config.yaml
hidden_size: 96
d_shared_expert: 64
init_std_router: 0.01
Below are experts of layer 12 (counted from 0) of a mixture-of-experts language model. Rows are named router (the router's row for the expert), down (a neuron's output weights, with its number) and show model dimensions 0-95. Each number is 200 + 20 x the weight over its row's rms, rounded and kept within 0 to 999.
After each expert's rows: "comes before" lists some tokens at least twice as common just after its tokens as in all text. This comes from a sample of Wikipedia text that the model never trained on. Tokens count by the router's weight.

# expert 12
router,210,197,181,195,225,154,208,216,181,190,195,200,213,235,194,167,194,172,205,197,199,225,171,177,203,179,153,194,183,177,234,221,185,175,200,211,205,186,169,221,191,183,204,212,195,179,165,179,186,224,212,225,207,167,194,208,173,238,171,189,198,216,204,234,174,203,192,194,171,188,181,172,189,172,191,199,220,210,210,178,192,203,227,230,212,201,208,182,188,172,214,158,203,224,200,226
down0,196,204,175,190,192,175,217,217,172,205,179,197,221,244,190,219,214,210,217,221,198,169,194,214,168,211,168,207,189,197,220,206,227,220,211,184,225,201,190,196,207,198,213,189,193,206,160,176,183,233,197,226,195,219,156,189,223,218,184,187,185,214,223,234,203,205,183,204,232,209,201,195,216,201,171,238,222,194,208,181,199,229,244,238,216,203,206,197,243,187,191,146,199,193,210,209
down1,198,190,217,202,224,184,200,249,177,198,191,207,190,220,234,188,186,200,215,212,192,205,162,174,200,201,154,185,192,210,216,212,187,200,189,226,194,187,176,193,222,245,185,203,176,207,207,214,178,210,180,186,221,197,200,186,167,236,214,194,225,235,200,241,192,207,225,209,191,214,203,185,208,202,212,196,195,216,209,196,175,236,211,236,217,164,218,172,233,164,203,226,177,185,200,239
down2,196,220,245,204,177,204,183,225,187,197,176,172,212,249,213,187,209,147,220,245,210,162,201,176,209,191,188,199,211,218,216,218,198,206,188,194,208,228,172,208,187,189,166,191,204,182,185,214,196,197,227,206,203,190,205,190,183,219,175,172,162,205,157,190,207,197,213,221,205,169,219,202,218,225,209,243,235,223,193,222,197,209,192,207,210,209,199,200,208,191,222,165,194,217,168,201
down3,176,172,189,252,209,203,181,191,194,206,191,194,233,155,182,206,212,189,195,219,218,182,210,220,210,202,214,210,186,173,215,217,202,194,186,194,223,203,142,247,209,193,197,247,195,228,210,235,192,211,204,202,196,193,210,209,213,195,207,216,198,204,227,242,191,195,191,221,228,208,208,220,187,214,152,190,183,187,179,177,209,211,193,230,180,218,187,204,237,199,215,222,224,190,219,224
down4,196,240,214,177,193,203,224,220,206,167,190,210,199,219,213,197,216,201,205,176,193,193,216,210,223,145,202,172,195,215,228,209,172,177,234,227,187,192,177,218,200,198,216,195,192,153,200,227,170,179,221,200,197,188,200,176,195,245,191,191,174,224,199,220,244,217,186,224,197,219,192,230,197,174,208,181,191,203,165,203,181,202,195,169,215,165,203,183,203,235,209,200,180,192,205,173
down5,199,241,167,224,193,192,213,236,199,206,183,179,172,214,195,190,191,161,205,214,202,244,182,189,184,185,165,206,227,197,152,219,220,223,172,205,209,219,200,211,193,198,194,157,224,178,221,199,193,214,167,187,217,167,226,216,192,189,168,194,216,169,181,198,196,213,183,183,212,203,194,187,178,217,200,206,206,193,203,174,183,202,172,179,184,181,224,178,202,231,212,170,217,188,187,236
down6,168,201,174,204,170,212,202,189,202,173,173,209,174,185,219,191,226,157,230,210,214,165,199,227,195,218,189,201,189,215,203,236,192,236,200,190,227,185,202,225,180,192,213,255,213,182,193,178,187,206,191,229,192,219,206,194,179,225,182,179,190,248,217,208,217,201,206,201,245,178,202,191,236,208,193,209,190,211,214,212,170,206,194,191,218,200,203,191,181,197,246,188,187,216,200,236
down7,177,195,199,226,198,201,223,167,174,207,213,184,205,162,166,218,202,204,177,207,205,214,194,234,220,170,184,221,230,200,199,182,234,221,189,239,209,163,198,185,214,205,226,162,206,196,214,214,209,183,207,173,199,194,192,191,233,200,217,223,209,159,192,170,194,206,164,233,210,224,222,226,175,210,201,216,196,201,193,228,215,208,170,161,233,177,200,207,208,159,210,192,197,186,199,196
down8,217,194,195,166,218,187,191,188,188,209,204,202,205,208,216,173,202,146,184,224,221,196,176,220,199,208,199,192,199,218,188,200,213,203,175,219,209,211,201,197,194,191,210,172,192,233,168,170,216,273,173,181,207,189,222,207,179,183,196,225,213,207,201,202,210,230,178,213,216,216,216,193,174,221,196,196,184,178,189,190,176,200,174,210,201,132,187,186,225,202,230,196,215,166,221,221
down9,232,228,199,181,208,184,215,223,219,208,173,181,190,235,204,209,229,210,217,179,185,215,185,223,217,226,184,209,202,178,209,173,205,212,197,208,169,193,162,178,249,214,225,187,179,206,197,216,182,239,201,212,195,209,212,172,186,228,187,202,187,206,206,229,201,183,177,181,174,223,181,201,191,225,157,202,203,236,216,180,163,177,209,208,217,156,206,203,222,165,205,208,181,194,189,202
down10,188,202,203,224,202,212,200,186,215,210,201,194,203,166,185,216,186,231,197,194,209,191,221,208,186,182,198,204,169,179,225,185,217,181,168,200,169,217,188,223,198,260,208,204,213,223,182,210,223,210,180,213,238,169,205,203,216,141,193,180,189,237,210,208,209,192,236,202,175,199,181,177,199,219,209,228,209,222,224,215,168,184,171,174,181,202,203,186,224,211,185,193,241,211,225,222
down11,196,249,165,232,209,173,215,208,199,179,192,182,196,189,197,195,190,187,181,252,181,207,162,199,211,225,156,187,186,193,176,220,208,207,204,208,179,197,229,209,204,183,201,177,188,177,188,180,189,208,178,194,197,140,202,220,206,199,184,204,227,162,187,199,179,206,203,174,193,141,212,222,209,227,219,183,208,201,213,192,196,213,233,217,189,183,192,209,180,197,234,193,182,208,187,205
down12,239,207,168,209,197,209,173,192,212,190,167,194,216,195,221,200,194,201,219,172,214,209,189,219,209,211,228,212,181,183,208,209,187,193,226,212,252,198,182,210,184,175,202,198,175,193,239,177,185,220,206,223,232,192,196,188,244,190,228,180,199,216,217,192,174,209,197,219,187,184,212,240,252,188,213,222,216,197,190,158,215,209,203,194,189,224,208,166,168,194,173,177,185,179,181,212
comes before: " | ", "1", "–", "2", ", ", " |"

# expert 8
router,220,207,226,190,221,193,200,211,183,205,204,191,223,244,183,209,195,178,209,228,182,212,210,202,198,201,193,181,168,198,215,192,249,191,216,181,219,211,218,169,196,185,183,205,195,213,199,173,164,216,232,219,202,175,151,202,193,227,233,236,170,190,192,221,205,176,194,218,191,215,186,161,172,193,198,208,191,222,210,240,178,200,217,206,177,219,237,184,209,198,193,168,207,161,206,221
down0,205,204,229,206,203,198,192,202,204,171,202,196,198,231,177,239,144,216,204,220,207,218,203,212,215,166,195,154,208,210,220,194,201,217,215,192,166,163,185,218,185,190,211,221,207,184,188,158,218,234,211,219,194,195,191,220,201,190,228,206,218,237,231,191,228,166,224,213,219,191,202,219,182,211,212,184,185,212,201,208,170,205,198,253,179,183,162,202,224,201,194,187,214,215,208,206
down1,159,186,200,203,187,202,214,207,160,187,230,174,210,241,190,193,200,215,203,187,194,210,196,214,190,197,209,186,175,215,169,156,189,199,202,222,189,193,219,209,202,192,191,180,191,228,218,212,202,193,185,174,181,185,205,187,204,198,174,190,209,227,179,151,196,204,203,203,177,224,207,206,198,181,233,241,151,214,218,192,169,201,198,158,200,205,239,201,172,175,211,208,208,175,191,249
down2,220,225,213,202,222,231,170,207,202,198,187,219,144,200,179,161,248,206,205,196,196,209,213,203,226,205,205,154,171,217,203,213,210,214,175,175,209,219,220,178,187,186,203,199,200,190,224,200,218,213,231,225,229,182,195,165,202,179,183,221,212,205,180,206,215,202,192,230,201,193,189,165,182,206,193,200,212,227,187,203,196,199,158,217,231,228,230,180,205,199,173,201,199,215,163,225
down3,182,212,195,193,210,171,206,203,187,254,198,213,198,224,181,172,184,211,210,192,247,177,161,193,195,218,209,195,185,196,222,213,196,202,186,237,218,189,175,180,188,239,202,233,210,217,193,196,232,231,208,198,185,187,239,187,219,207,185,191,209,201,180,208,190,185,175,181,205,186,238,187,216,221,188,198,231,180,203,171,207,232,159,218,194,172,182,190,202,178,199,177,225,240,184,201
down4,166,217,214,198,195,181,201,216,226,164,188,167,207,228,186,166,185,214,190,184,208,197,209,195,225,181,183,225,240,164,196,179,193,199,211,193,217,201,207,211,188,239,242,185,207,187,198,209,227,223,206,172,212,223,193,131,206,175,232,200,172,222,202,212,204,204,205,206,212,201,169,181,219,200,194,207,210,181,185,189,208,229,203,199,164,214,210,193,167,230,226,198,217,201,213,227
down5,214,239,204,200,196,224,169,209,226,174,217,174,190,222,185,202,188,174,226,224,193,168,207,218,225,195,165,178,192,215,186,182,227,201,148,190,195,222,179,181,187,216,178,169,218,210,205,207,205,203,234,193,214,185,208,203,205,151,213,198,201,185,212,188,188,187,217,181,190,158,197,214,187,215,264,220,201,195,200,171,183,199,171,190,230,198,192,219,194,190,221,185,224,214,217,204
down6,219,184,221,178,154,218,185,214,199,224,202,197,211,216,188,204,185,194,222,226,194,184,216,182,214,199,195,235,177,195,207,181,215,203,181,210,227,238,186,230,212,237,195,211,215,179,194,234,197,189,213,227,179,215,165,186,197,178,186,205,192,203,170,169,200,182,211,235,232,220,210,206,179,230,216,240,181,199,218,231,195,225,189,230,191,219,223,193,224,199,210,232,174,178,231,187
down7,184,221,212,190,167,201,213,221,191,188,187,208,157,192,208,190,218,219,217,173,224,189,183,220,201,216,177,212,198,172,202,228,237,194,215,205,205,216,225,226,207,178,222,176,197,198,224,191,190,182,185,203,199,199,196,197,225,178,199,181,210,172,179,186,208,192,226,211,231,168,202,212,213,187,194,191,237,196,213,188,179,223,227,243,178,141,190,171,167,224,218,177,192,198,247,205
down8,232,199,179,224,223,200,185,208,220,217,200,216,200,168,198,200,207,184,170,178,206,200,223,207,196,193,200,181,238,200,216,226,187,203,225,189,179,221,213,206,225,167,248,181,218,207,194,183,194,246,202,154,208,207,218,243,160,186,166,210,216,201,208,199,191,199,170,221,179,216,188,248,178,182,206,200,203,206,175,192,232,222,183,205,224,201,173,176,194,194,191,215,179,175,209,191
down9,192,198,164,208,227,174,220,230,178,212,158,220,198,205,184,205,175,199,195,208,215,210,199,161,201,217,221,197,200,184,231,202,236,191,221,233,243,229,167,213,230,207,212,208,224,211,214,210,205,203,191,210,184,171,196,178,188,208,154,188,204,199,174,195,208,186,194,194,184,181,211,202,197,171,197,211,229,224,211,200,192,232,177,156,176,213,202,184,179,175,244,182,173,212,198,182
down10,177,208,233,201,205,195,195,230,196,205,220,188,194,167,162,207,176,184,190,193,229,164,243,208,188,198,185,205,195,218,168,202,183,180,187,193,216,178,213,213,221,231,198,206,220,175,201,212,187,211,197,204,168,230,187,201,212,211,259,194,226,212,179,226,198,221,209,179,187,203,243,223,178,169,236,181,215,191,203,180,222,215,228,192,202,214,210,179,186,190,197,214,234,220,190,167
down11,192,194,178,219,200,187,226,209,209,215,245,215,197,219,230,187,213,214,205,212,211,204,210,209,208,190,170,205,183,201,165,213,175,237,208,237,209,221,214,213,206,182,210,179,178,212,205,220,209,219,199,209,212,216,210,193,171,174,194,184,215,233,176,204,200,149,167,190,218,215,191,233,188,205,205,206,200,222,183,217,155,205,264,195,195,205,187,209,219,202,207,251,189,224,225,198
down12,228,186,179,208,199,189,201,184,183,189,212,214,172,227,173,200,183,168,168,213,211,181,215,186,211,208,188,186,194,243,212,209,190,229,212,192,215,196,215,193,245,186,194,167,187,217,205,199,219,164,220,207,176,172,200,208,189,232,205,190,214,183,160,220,226,203,169,162,174,209,215,223,219,197,195,177,211,218,197,143,230,218,203,227,187,204,204,207,190,194,181,158,229,210,203,196
comes before: " | ", " |", "\n", ":", "; ", " |  |"

# expert 6
router,201,219,201,204,220,197,185,207,185,160,183,231,226,210,197,192,212,171,226,219,168,184,160,222,211,215,197,180,207,205,221,199,216,234,185,187,212,202,210,236,186,178,179,214,195,168,228,178,192,213,221,218,187,159,188,207,202,228,192,176,227,177,177,220,200,175,185,237,167,183,198,202,189,199,207,187,191,227,217,241,170,226,186,228,201,212,216,173,211,172,220,189,232,196,217,193
down0,218,190,194,176,199,190,157,211,155,203,177,220,218,186,180,153,179,249,206,201,225,169,217,211,194,181,237,197,195,196,187,209,202,218,184,203,204,212,185,172,184,210,185,193,211,225,232,200,185,191,212,198,196,188,190,213,221,181,196,216,202,159,191,228,197,217,186,198,172,192,167,240,214,205,188,180,187,180,223,199,159,231,190,217,212,224,198,190,182,209,183,162,229,220,181,212
down1,205,222,228,190,173,237,199,231,234,174,239,223,195,196,185,187,199,191,230,209,210,213,216,230,205,204,184,199,190,200,212,231,197,190,214,190,183,191,189,183,216,147,191,164,193,207,196,215,220,187,172,163,197,213,202,232,229,198,232,215,217,153,188,196,158,190,217,211,188,202,202,202,198,166,213,219,226,207,207,145,198,189,222,192,204,206,192,199,168,188,207,219,222,185,199,207
down2,171,193,195,209,220,194,220,210,156,169,183,170,217,173,223,185,194,221,183,178,211,201,163,213,212,207,160,202,193,209,209,203,211,180,187,182,234,219,213,195,200,184,192,210,196,219,224,203,194,166,202,221,189,182,228,214,189,193,171,157,227,243,200,189,185,195,184,205,164,186,196,237,171,207,225,202,229,159,250,220,215,220,193,196,195,227,198,212,200,185,209,210,214,190,220,201
down3,203,190,209,194,184,207,221,231,203,200,200,193,192,216,177,247,230,188,200,180,195,156,200,212,196,203,215,166,192,220,199,189,185,232,202,202,247,194,201,174,186,202,199,213,216,181,201,187,192,210,206,182,178,189,174,176,217,191,214,195,166,220,183,173,253,211,217,200,222,194,184,202,186,235,152,184,224,206,212,155,214,229,147,212,211,217,194,220,213,202,218,188,207,189,208,178
down4,214,243,210,208,173,217,189,198,234,209,195,162,179,199,177,203,224,205,176,241,228,210,207,199,231,151,209,213,198,209,224,184,192,208,213,208,194,193,178,170,209,196,200,227,198,182,211,166,218,218,251,188,210,206,229,206,222,194,195,202,183,169,193,196,220,217,204,202,205,180,206,171,199,214,184,214,218,172,180,199,226,206,168,194,202,206,133,202,231,201,216,209,209,217,179,201
down5,237,188,192,182,214,187,180,219,227,212,207,172,202,175,190,209,187,196,148,189,198,206,203,230,220,164,220,169,181,209,190,193,216,233,238,181,227,203,249,221,192,179,180,183,258,188,194,215,169,187,201,178,176,209,213,177,207,179,226,191,221,226,179,194,179,212,168,206,180,232,209,177,196,211,194,199,212,183,183,207,197,187,183,218,192,189,189,204,208,196,201,214,177,177,224,201
down6,230,184,234,207,193,249,161,161,176,212,196,194,195,213,205,216,174,228,185,175,195,221,224,177,171,197,179,213,196,208,202,216,188,190,193,181,202,229,210,195,190,224,233,181,144,186,212,205,208,189,213,188,198,207,173,206,200,174,190,224,197,223,184,182,180,178,192,190,178,182,222,185,200,244,193,222,159,208,234,207,177,204,228,218,207,166,211,193,224,213,179,209,215,192,201,201
down7,227,207,196,186,189,190,201,246,180,224,269,164,194,199,212,217,197,216,178,188,197,232,206,201,217,135,213,205,177,216,195,183,155,200,205,235,189,210,218,228,181,201,223,190,207,203,193,182,226,201,220,197,204,226,169,208,216,180,236,194,204,222,219,198,203,193,213,196,182,183,227,192,226,181,210,224,176,225,200,192,212,203,214,190,199,200,203,204,203,232,190,199,238,179,206,203
down8,191,181,209,198,189,209,193,192,206,185,206,221,180,166,219,219,177,219,205,194,188,197,214,213,195,199,217,195,194,238,193,191,209,237,202,196,196,194,124,192,182,205,200,209,231,183,204,217,204,205,247,159,197,175,199,177,149,168,168,190,212,205,165,187,181,219,217,191,185,202,210,222,203,220,222,198,232,221,226,198,169,182,204,169,201,231,200,176,189,185,209,222,173,202,204,193
down9,186,209,237,179,225,201,188,187,186,228,168,163,220,171,187,202,189,179,174,193,169,167,196,211,188,210,181,222,186,211,218,200,209,178,204,197,196,172,190,180,198,228,197,186,201,246,199,167,225,166,166,193,209,197,191,191,162,211,192,149,211,224,173,186,221,208,205,197,199,179,199,191,213,213,190,231,190,227,193,209,165,201,178,175,219,196,192,189,173,195,203,172,176,216,169,223
down10,228,184,209,183,214,166,218,224,215,207,193,203,157,180,238,182,202,221,190,203,189,199,236,212,175,166,208,214,193,202,189,213,196,232,230,185,188,218,189,201,179,193,206,219,204,196,194,215,189,179,193,203,218,181,165,234,180,184,210,194,219,173,210,215,138,267,189,220,189,197,186,198,195,187,189,207,211,212,176,181,175,186,212,236,177,208,180,199,205,201,164,200,215,180,201,202
down11,250,194,201,238,218,179,200,240,179,196,191,204,269,174,165,191,185,209,211,209,203,207,178,209,175,203,214,168,161,193,198,200,207,224,212,213,203,194,175,227,215,219,202,205,203,182,208,186,213,178,202,196,212,181,202,171,214,208,181,191,219,159,164,200,192,216,211,187,197,178,183,163,168,238,179,181,202,197,187,216,181,209,224,218,211,224,206,227,189,204,217,217,206,174,199,205
down12,171,205,222,199,187,222,199,174,157,224,198,183,210,203,184,208,188,200,165,211,196,171,185,161,188,204,245,213,173,176,195,206,199,195,222,237,177,217,214,211,198,207,164,223,187,223,213,216,168,163,245,207,186,241,206,223,207,217,153,203,194,211,201,187,227,211,203,200,166,201,209,221,186,218,203,196,188,195,203,181,197,194,167,184,225,225,169,198,201,208,222,167,198,204,202,209
comes before: " | ", "0", "2", "1", "3", "–"

# expert 3
router,208,193,162,161,242,206,217,203,178,199,210,209,194,150,185,185,187,191,186,195,164,230,165,217,228,203,184,170,216,213,213,215,186,219,229,200,207,235,180,163,196,216,227,204,182,232,206,216,197,206,195,224,240,174,238,204,208,205,186,197,208,221,222,205,206,186,207,211,226,224,191,220,187,207,213,230,212,171,214,177,191,200,234,196,215,223,189,195,234,182,220,218,195,219,205,193
down0,191,195,197,182,205,188,199,164,189,179,159,189,220,199,199,171,196,213,192,198,215,210,170,179,197,195,187,218,221,184,175,226,208,203,209,248,164,175,219,201,207,213,203,236,220,199,188,177,173,197,165,209,202,211,246,204,192,206,171,222,162,233,150,185,207,216,168,204,174,188,204,195,186,202,221,196,230,201,222,238,204,218,197,246,209,211,178,204,193,203,208,187,187,193,189,178
down1,205,177,211,196,179,198,198,164,215,178,222,252,193,143,165,205,210,189,202,223,198,181,189,192,204,204,192,231,235,207,206,175,194,190,203,184,228,184,204,202,195,202,222,177,169,186,213,195,232,238,210,240,168,206,214,229,196,174,193,196,182,202,212,180,215,219,203,190,218,192,224,207,189,197,174,229,211,178,222,185,223,213,216,185,199,181,167,184,178,171,191,192,157,183,198,223
down2,232,202,231,211,194,184,203,218,257,228,201,209,172,194,195,228,231,189,165,229,219,195,226,184,205,214,212,242,181,215,193,216,218,231,206,192,227,197,210,219,194,194,178,188,188,169,189,230,196,212,224,174,185,195,176,202,182,176,219,199,185,174,209,197,209,223,245,212,216,179,186,173,182,220,172,198,200,221,203,182,201,177,165,210,179,163,205,205,224,219,208,182,214,190,182,214
down3,228,174,226,202,229,151,227,210,189,168,226,206,220,172,178,186,205,185,185,191,202,212,221,197,218,212,208,195,211,221,225,198,173,199,215,171,199,198,230,174,193,206,201,200,185,219,203,203,204,169,217,193,215,176,223,196,212,200,215,199,228,224,212,208,205,174,220,214,235,220,204,202,209,213,175,235,197,156,178,201,209,230,180,223,264,220,219,210,201,184,229,211,232,193,184,197
down4,225,223,205,181,208,192,221,185,204,222,206,232,180,194,192,208,191,173,185,216,169,230,175,191,174,189,180,207,218,178,205,210,224,200,212,206,229,227,189,181,205,170,203,185,178,160,171,175,181,212,199,181,213,195,241,195,251,185,203,208,174,174,246,180,185,198,170,210,222,218,198,196,184,225,221,229,190,169,213,190,193,160,206,222,203,180,199,174,208,206,207,169,223,212,210,206
down5,205,212,198,203,186,199,225,186,220,186,211,206,187,193,198,193,180,197,236,212,188,221,186,218,167,163,183,196,207,182,195,198,156,215,207,207,196,207,191,200,204,199,233,177,199,161,199,194,207,231,208,193,230,184,216,172,184,191,192,196,177,178,198,195,214,232,180,230,197,203,176,175,203,207,210,212,218,163,228,190,137,186,199,213,181,207,212,192,256,187,242,205,200,234,206,242
down6,198,240,231,231,223,180,157,201,199,178,225,179,188,214,206,161,194,190,179,190,225,196,207,204,198,208,198,211,198,197,198,213,215,186,219,208,198,217,202,201,203,224,161,226,213,183,185,158,171,196,182,199,208,186,211,200,199,219,187,196,219,190,197,211,222,215,194,202,178,200,193,224,160,190,198,195,242,246,174,176,207,219,162,200,219,186,194,191,183,235,227,170,178,193,249,226
down7,197,234,199,183,213,182,216,187,206,194,224,251,203,182,161,198,172,174,183,187,172,209,199,176,221,191,195,193,218,183,222,209,192,198,228,180,198,212,202,182,197,208,198,221,187,238,238,196,195,221,221,193,224,186,258,203,217,248,213,217,199,202,196,180,177,209,165,226,214,217,203,208,197,216,169,239,197,185,222,196,168,187,213,207,206,154,224,217,209,191,219,209,212,211,191,206
down8,237,163,251,229,203,202,204,179,216,164,161,198,214,223,212,201,206,203,179,172,158,198,231,219,179,209,192,213,183,181,204,213,210,212,187,184,207,189,172,168,187,205,215,200,174,226,207,170,194,245,212,204,206,189,192,144,215,178,195,248,200,201,213,169,212,210,187,215,222,199,221,200,207,205,195,206,204,194,199,200,210,208,201,199,187,150,202,203,228,203,195,205,200,174,183,214
down9,223,202,190,241,215,186,219,171,164,214,180,211,191,172,193,228,205,217,173,200,217,173,221,209,196,227,182,201,206,219,175,209,226,196,193,213,177,211,172,195,184,198,206,226,224,188,197,152,204,218,183,216,228,232,222,211,199,221,193,203,193,252,219,192,182,208,190,187,195,238,196,198,207,214,218,214,159,192,219,192,206,181,185,186,206,225,190,234,214,175,223,197,236,240,200,223
down10,202,199,197,216,229,183,208,207,197,200,197,223,189,169,182,208,172,158,236,205,187,220,145,187,173,162,192,175,197,182,238,190,180,209,191,172,227,199,222,198,217,190,210,212,208,207,148,210,211,222,191,219,247,214,227,222,190,223,199,177,204,189,209,184,197,186,186,234,178,218,192,202,189,189,172,183,188,188,185,196,213,184,230,189,219,181,221,188,219,176,184,220,177,184,213,225
down11,194,191,246,185,192,233,223,165,212,193,220,248,195,224,228,222,188,187,238,215,202,182,246,199,231,189,189,181,187,187,210,197,224,206,224,182,198,205,204,179,184,179,180,186,166,193,206,192,192,222,179,195,205,175,208,211,192,190,182,195,228,230,191,211,173,220,185,220,215,212,217,207,201,195,176,231,183,202,187,172,206,201,177,155,226,149,165,188,205,195,205,205,207,210,196,210
down12,187,227,203,221,171,187,217,193,182,187,222,205,171,211,200,178,209,239,195,216,225,211,192,193,197,181,198,196,224,203,217,212,178,217,237,187,248,213,228,193,173,194,209,217,187,184,196,232,203,222,191,155,194,245,226,200,202,180,200,201,210,199,164,160,184,207,191,222,252,221,177,210,193,163,209,177,209,213,195,199,212,205,190,169,180,193,207,182,167,218,174,201,190,187,205,231
comes before: "1", "2", "| ", "|", "The", "-"

# expert 10
router,213,197,214,175,227,229,181,213,218,183,202,208,183,209,183,158,157,219,187,228,156,197,199,210,226,163,166,209,193,199,231,194,163,186,195,183,183,224,195,208,200,242,229,233,196,206,189,240,211,221,219,212,223,196,236,199,197,233,216,213,184,185,200,199,210,221,165,223,228,158,187,186,196,207,192,228,209,196,223,218,186,206,217,212,215,203,210,187,191,195,209,207,207,221,194,177
down0,177,181,248,191,214,214,198,205,207,228,215,203,217,217,208,199,170,183,171,201,157,187,189,195,203,192,192,227,180,193,205,213,202,186,202,190,195,226,209,176,197,199,193,185,183,219,221,212,212,245,217,206,204,200,206,206,191,200,182,199,190,180,206,190,233,218,155,177,210,191,147,195,190,212,176,216,201,221,232,209,217,166,213,202,194,158,224,187,175,206,197,174,163,167,200,146
down1,192,212,253,180,219,192,208,208,188,214,173,173,190,252,217,215,185,187,180,195,221,203,202,220,198,188,176,206,198,180,232,162,209,176,170,199,205,198,189,226,237,209,200,212,202,189,175,242,221,230,200,189,188,189,185,222,200,202,221,217,186,195,182,175,224,215,233,196,213,207,184,192,209,166,199,213,208,203,203,207,201,200,181,218,162,198,255,219,209,238,186,181,215,230,211,221
down2,187,198,187,214,223,231,189,221,196,192,215,224,202,202,222,217,190,179,178,208,185,218,199,192,185,227,185,205,184,238,205,210,180,198,173,185,214,184,209,192,201,203,224,201,207,213,233,219,198,209,193,180,173,179,217,219,222,180,211,178,186,242,230,208,202,182,189,184,201,227,206,207,195,203,212,197,210,215,225,159,183,167,232,156,198,148,158,216,165,166,188,213,187,154,189,192
down3,190,207,160,187,239,191,203,218,211,195,197,208,224,176,233,203,203,190,201,210,186,200,211,212,220,193,210,191,172,212,184,231,207,221,207,170,194,207,174,165,180,183,214,263,179,230,215,211,200,195,203,209,190,183,221,209,180,212,178,183,243,210,205,202,196,205,190,199,219,193,186,212,212,192,210,218,205,186,212,207,187,209,216,212,215,107,184,177,210,213,196,205,195,185,240,197
down4,196,172,169,148,204,203,186,255,167,191,224,209,223,158,191,209,219,184,196,252,195,193,204,176,208,182,187,182,194,201,187,216,185,180,196,239,187,219,205,187,196,209,192,210,185,218,210,185,188,181,205,159,192,207,179,232,204,222,187,209,204,211,188,208,206,181,190,191,171,230,211,233,170,160,206,217,199,225,200,204,180,227,208,226,192,163,197,194,188,204,185,188,206,187,214,171
down5,249,198,203,212,223,175,208,193,187,230,197,179,197,184,205,228,200,167,190,203,192,203,198,196,186,223,175,213,190,191,190,201,186,202,205,210,207,173,238,178,209,193,198,216,155,191,212,207,217,248,186,198,191,200,191,215,218,259,198,194,237,197,222,211,187,188,228,181,156,217,206,185,188,198,184,203,176,214,216,173,199,206,208,212,195,169,192,222,183,143,212,177,225,178,213,172
down6,160,200,208,165,245,194,212,186,183,214,217,185,210,247,205,231,219,209,184,220,201,196,185,189,208,223,177,221,165,192,215,227,221,192,231,216,196,196,186,175,196,221,186,171,204,195,211,218,168,200,220,199,191,221,184,190,193,191,184,184,203,201,209,210,214,189,221,174,179,175,215,188,189,203,196,217,198,218,223,219,243,171,165,187,247,173,199,226,198,154,228,194,185,195,191,180
down7,242,196,225,228,196,216,184,193,192,198,163,184,209,188,204,206,167,215,192,204,234,202,249,166,205,205,202,190,210,220,198,217,188,208,213,174,192,223,230,206,241,192,208,190,196,190,220,202,201,149,257,161,173,213,199,225,173,173,187,206,227,194,192,173,202,219,214,183,229,179,198,190,174,212,187,218,211,198,177,200,197,211,205,223,171,221,176,190,200,198,209,205,194,178,182,223
down8,222,226,152,200,158,189,219,227,187,216,189,210,208,211,227,233,191,169,204,227,197,213,223,213,213,219,186,211,183,222,212,176,248,171,204,241,231,174,180,174,191,206,164,213,194,191,193,195,197,202,184,209,201,201,210,220,233,227,201,190,201,197,186,182,179,214,195,192,212,193,204,219,202,168,221,178,175,205,169,190,215,224,233,194,194,171,194,224,179,164,183,199,227,212,214,182
down9,193,187,225,226,198,199,238,159,204,224,241,231,200,191,160,198,207,176,225,203,206,198,186,180,206,197,176,209,227,219,208,209,175,203,171,195,213,205,197,160,206,212,209,216,203,227,169,230,240,250,197,185,224,197,199,213,216,205,172,201,195,202,207,203,213,193,228,212,221,184,184,204,219,203,195,188,214,204,184,226,199,215,192,188,231,142,184,207,219,212,162,212,186,187,228,215
down10,180,217,167,172,197,190,220,226,204,195,201,194,214,212,206,195,212,202,221,180,166,183,202,219,163,156,211,191,154,232,228,175,201,248,216,196,205,188,194,207,178,206,210,216,186,188,191,194,196,225,200,216,187,222,188,176,175,215,200,191,191,189,159,198,215,202,183,210,195,193,191,204,209,213,160,204,204,154,222,191,236,206,193,206,180,188,191,156,189,214,234,188,232,196,156,211
down11,204,205,198,164,227,207,187,194,186,194,207,219,219,193,214,201,191,192,157,193,182,208,172,201,205,196,211,217,206,193,196,236,205,199,217,162,209,200,196,146,207,175,207,234,175,255,200,235,208,190,214,203,210,196,245,208,213,201,176,187,231,201,215,201,218,207,179,209,224,200,179,212,204,197,189,233,205,189,190,202,208,183,220,195,208,121,186,170,195,220,214,195,182,184,205,174
down12,197,218,217,196,184,148,201,205,248,204,212,201,218,210,192,239,204,207,222,201,204,216,225,185,180,211,181,229,218,202,154,171,199,189,181,193,214,178,193,200,174,185,203,206,168,227,225,195,224,216,173,206,203,225,216,205,194,218,192,196,229,209,217,208,192,223,204,210,179,247,209,215,208,187,199,197,201,190,193,145,195,211,175,191,175,152,184,216,190,198,199,203,168,157,177,196
comes before: "\n", "\n\n", " The", "| ", "-", "|"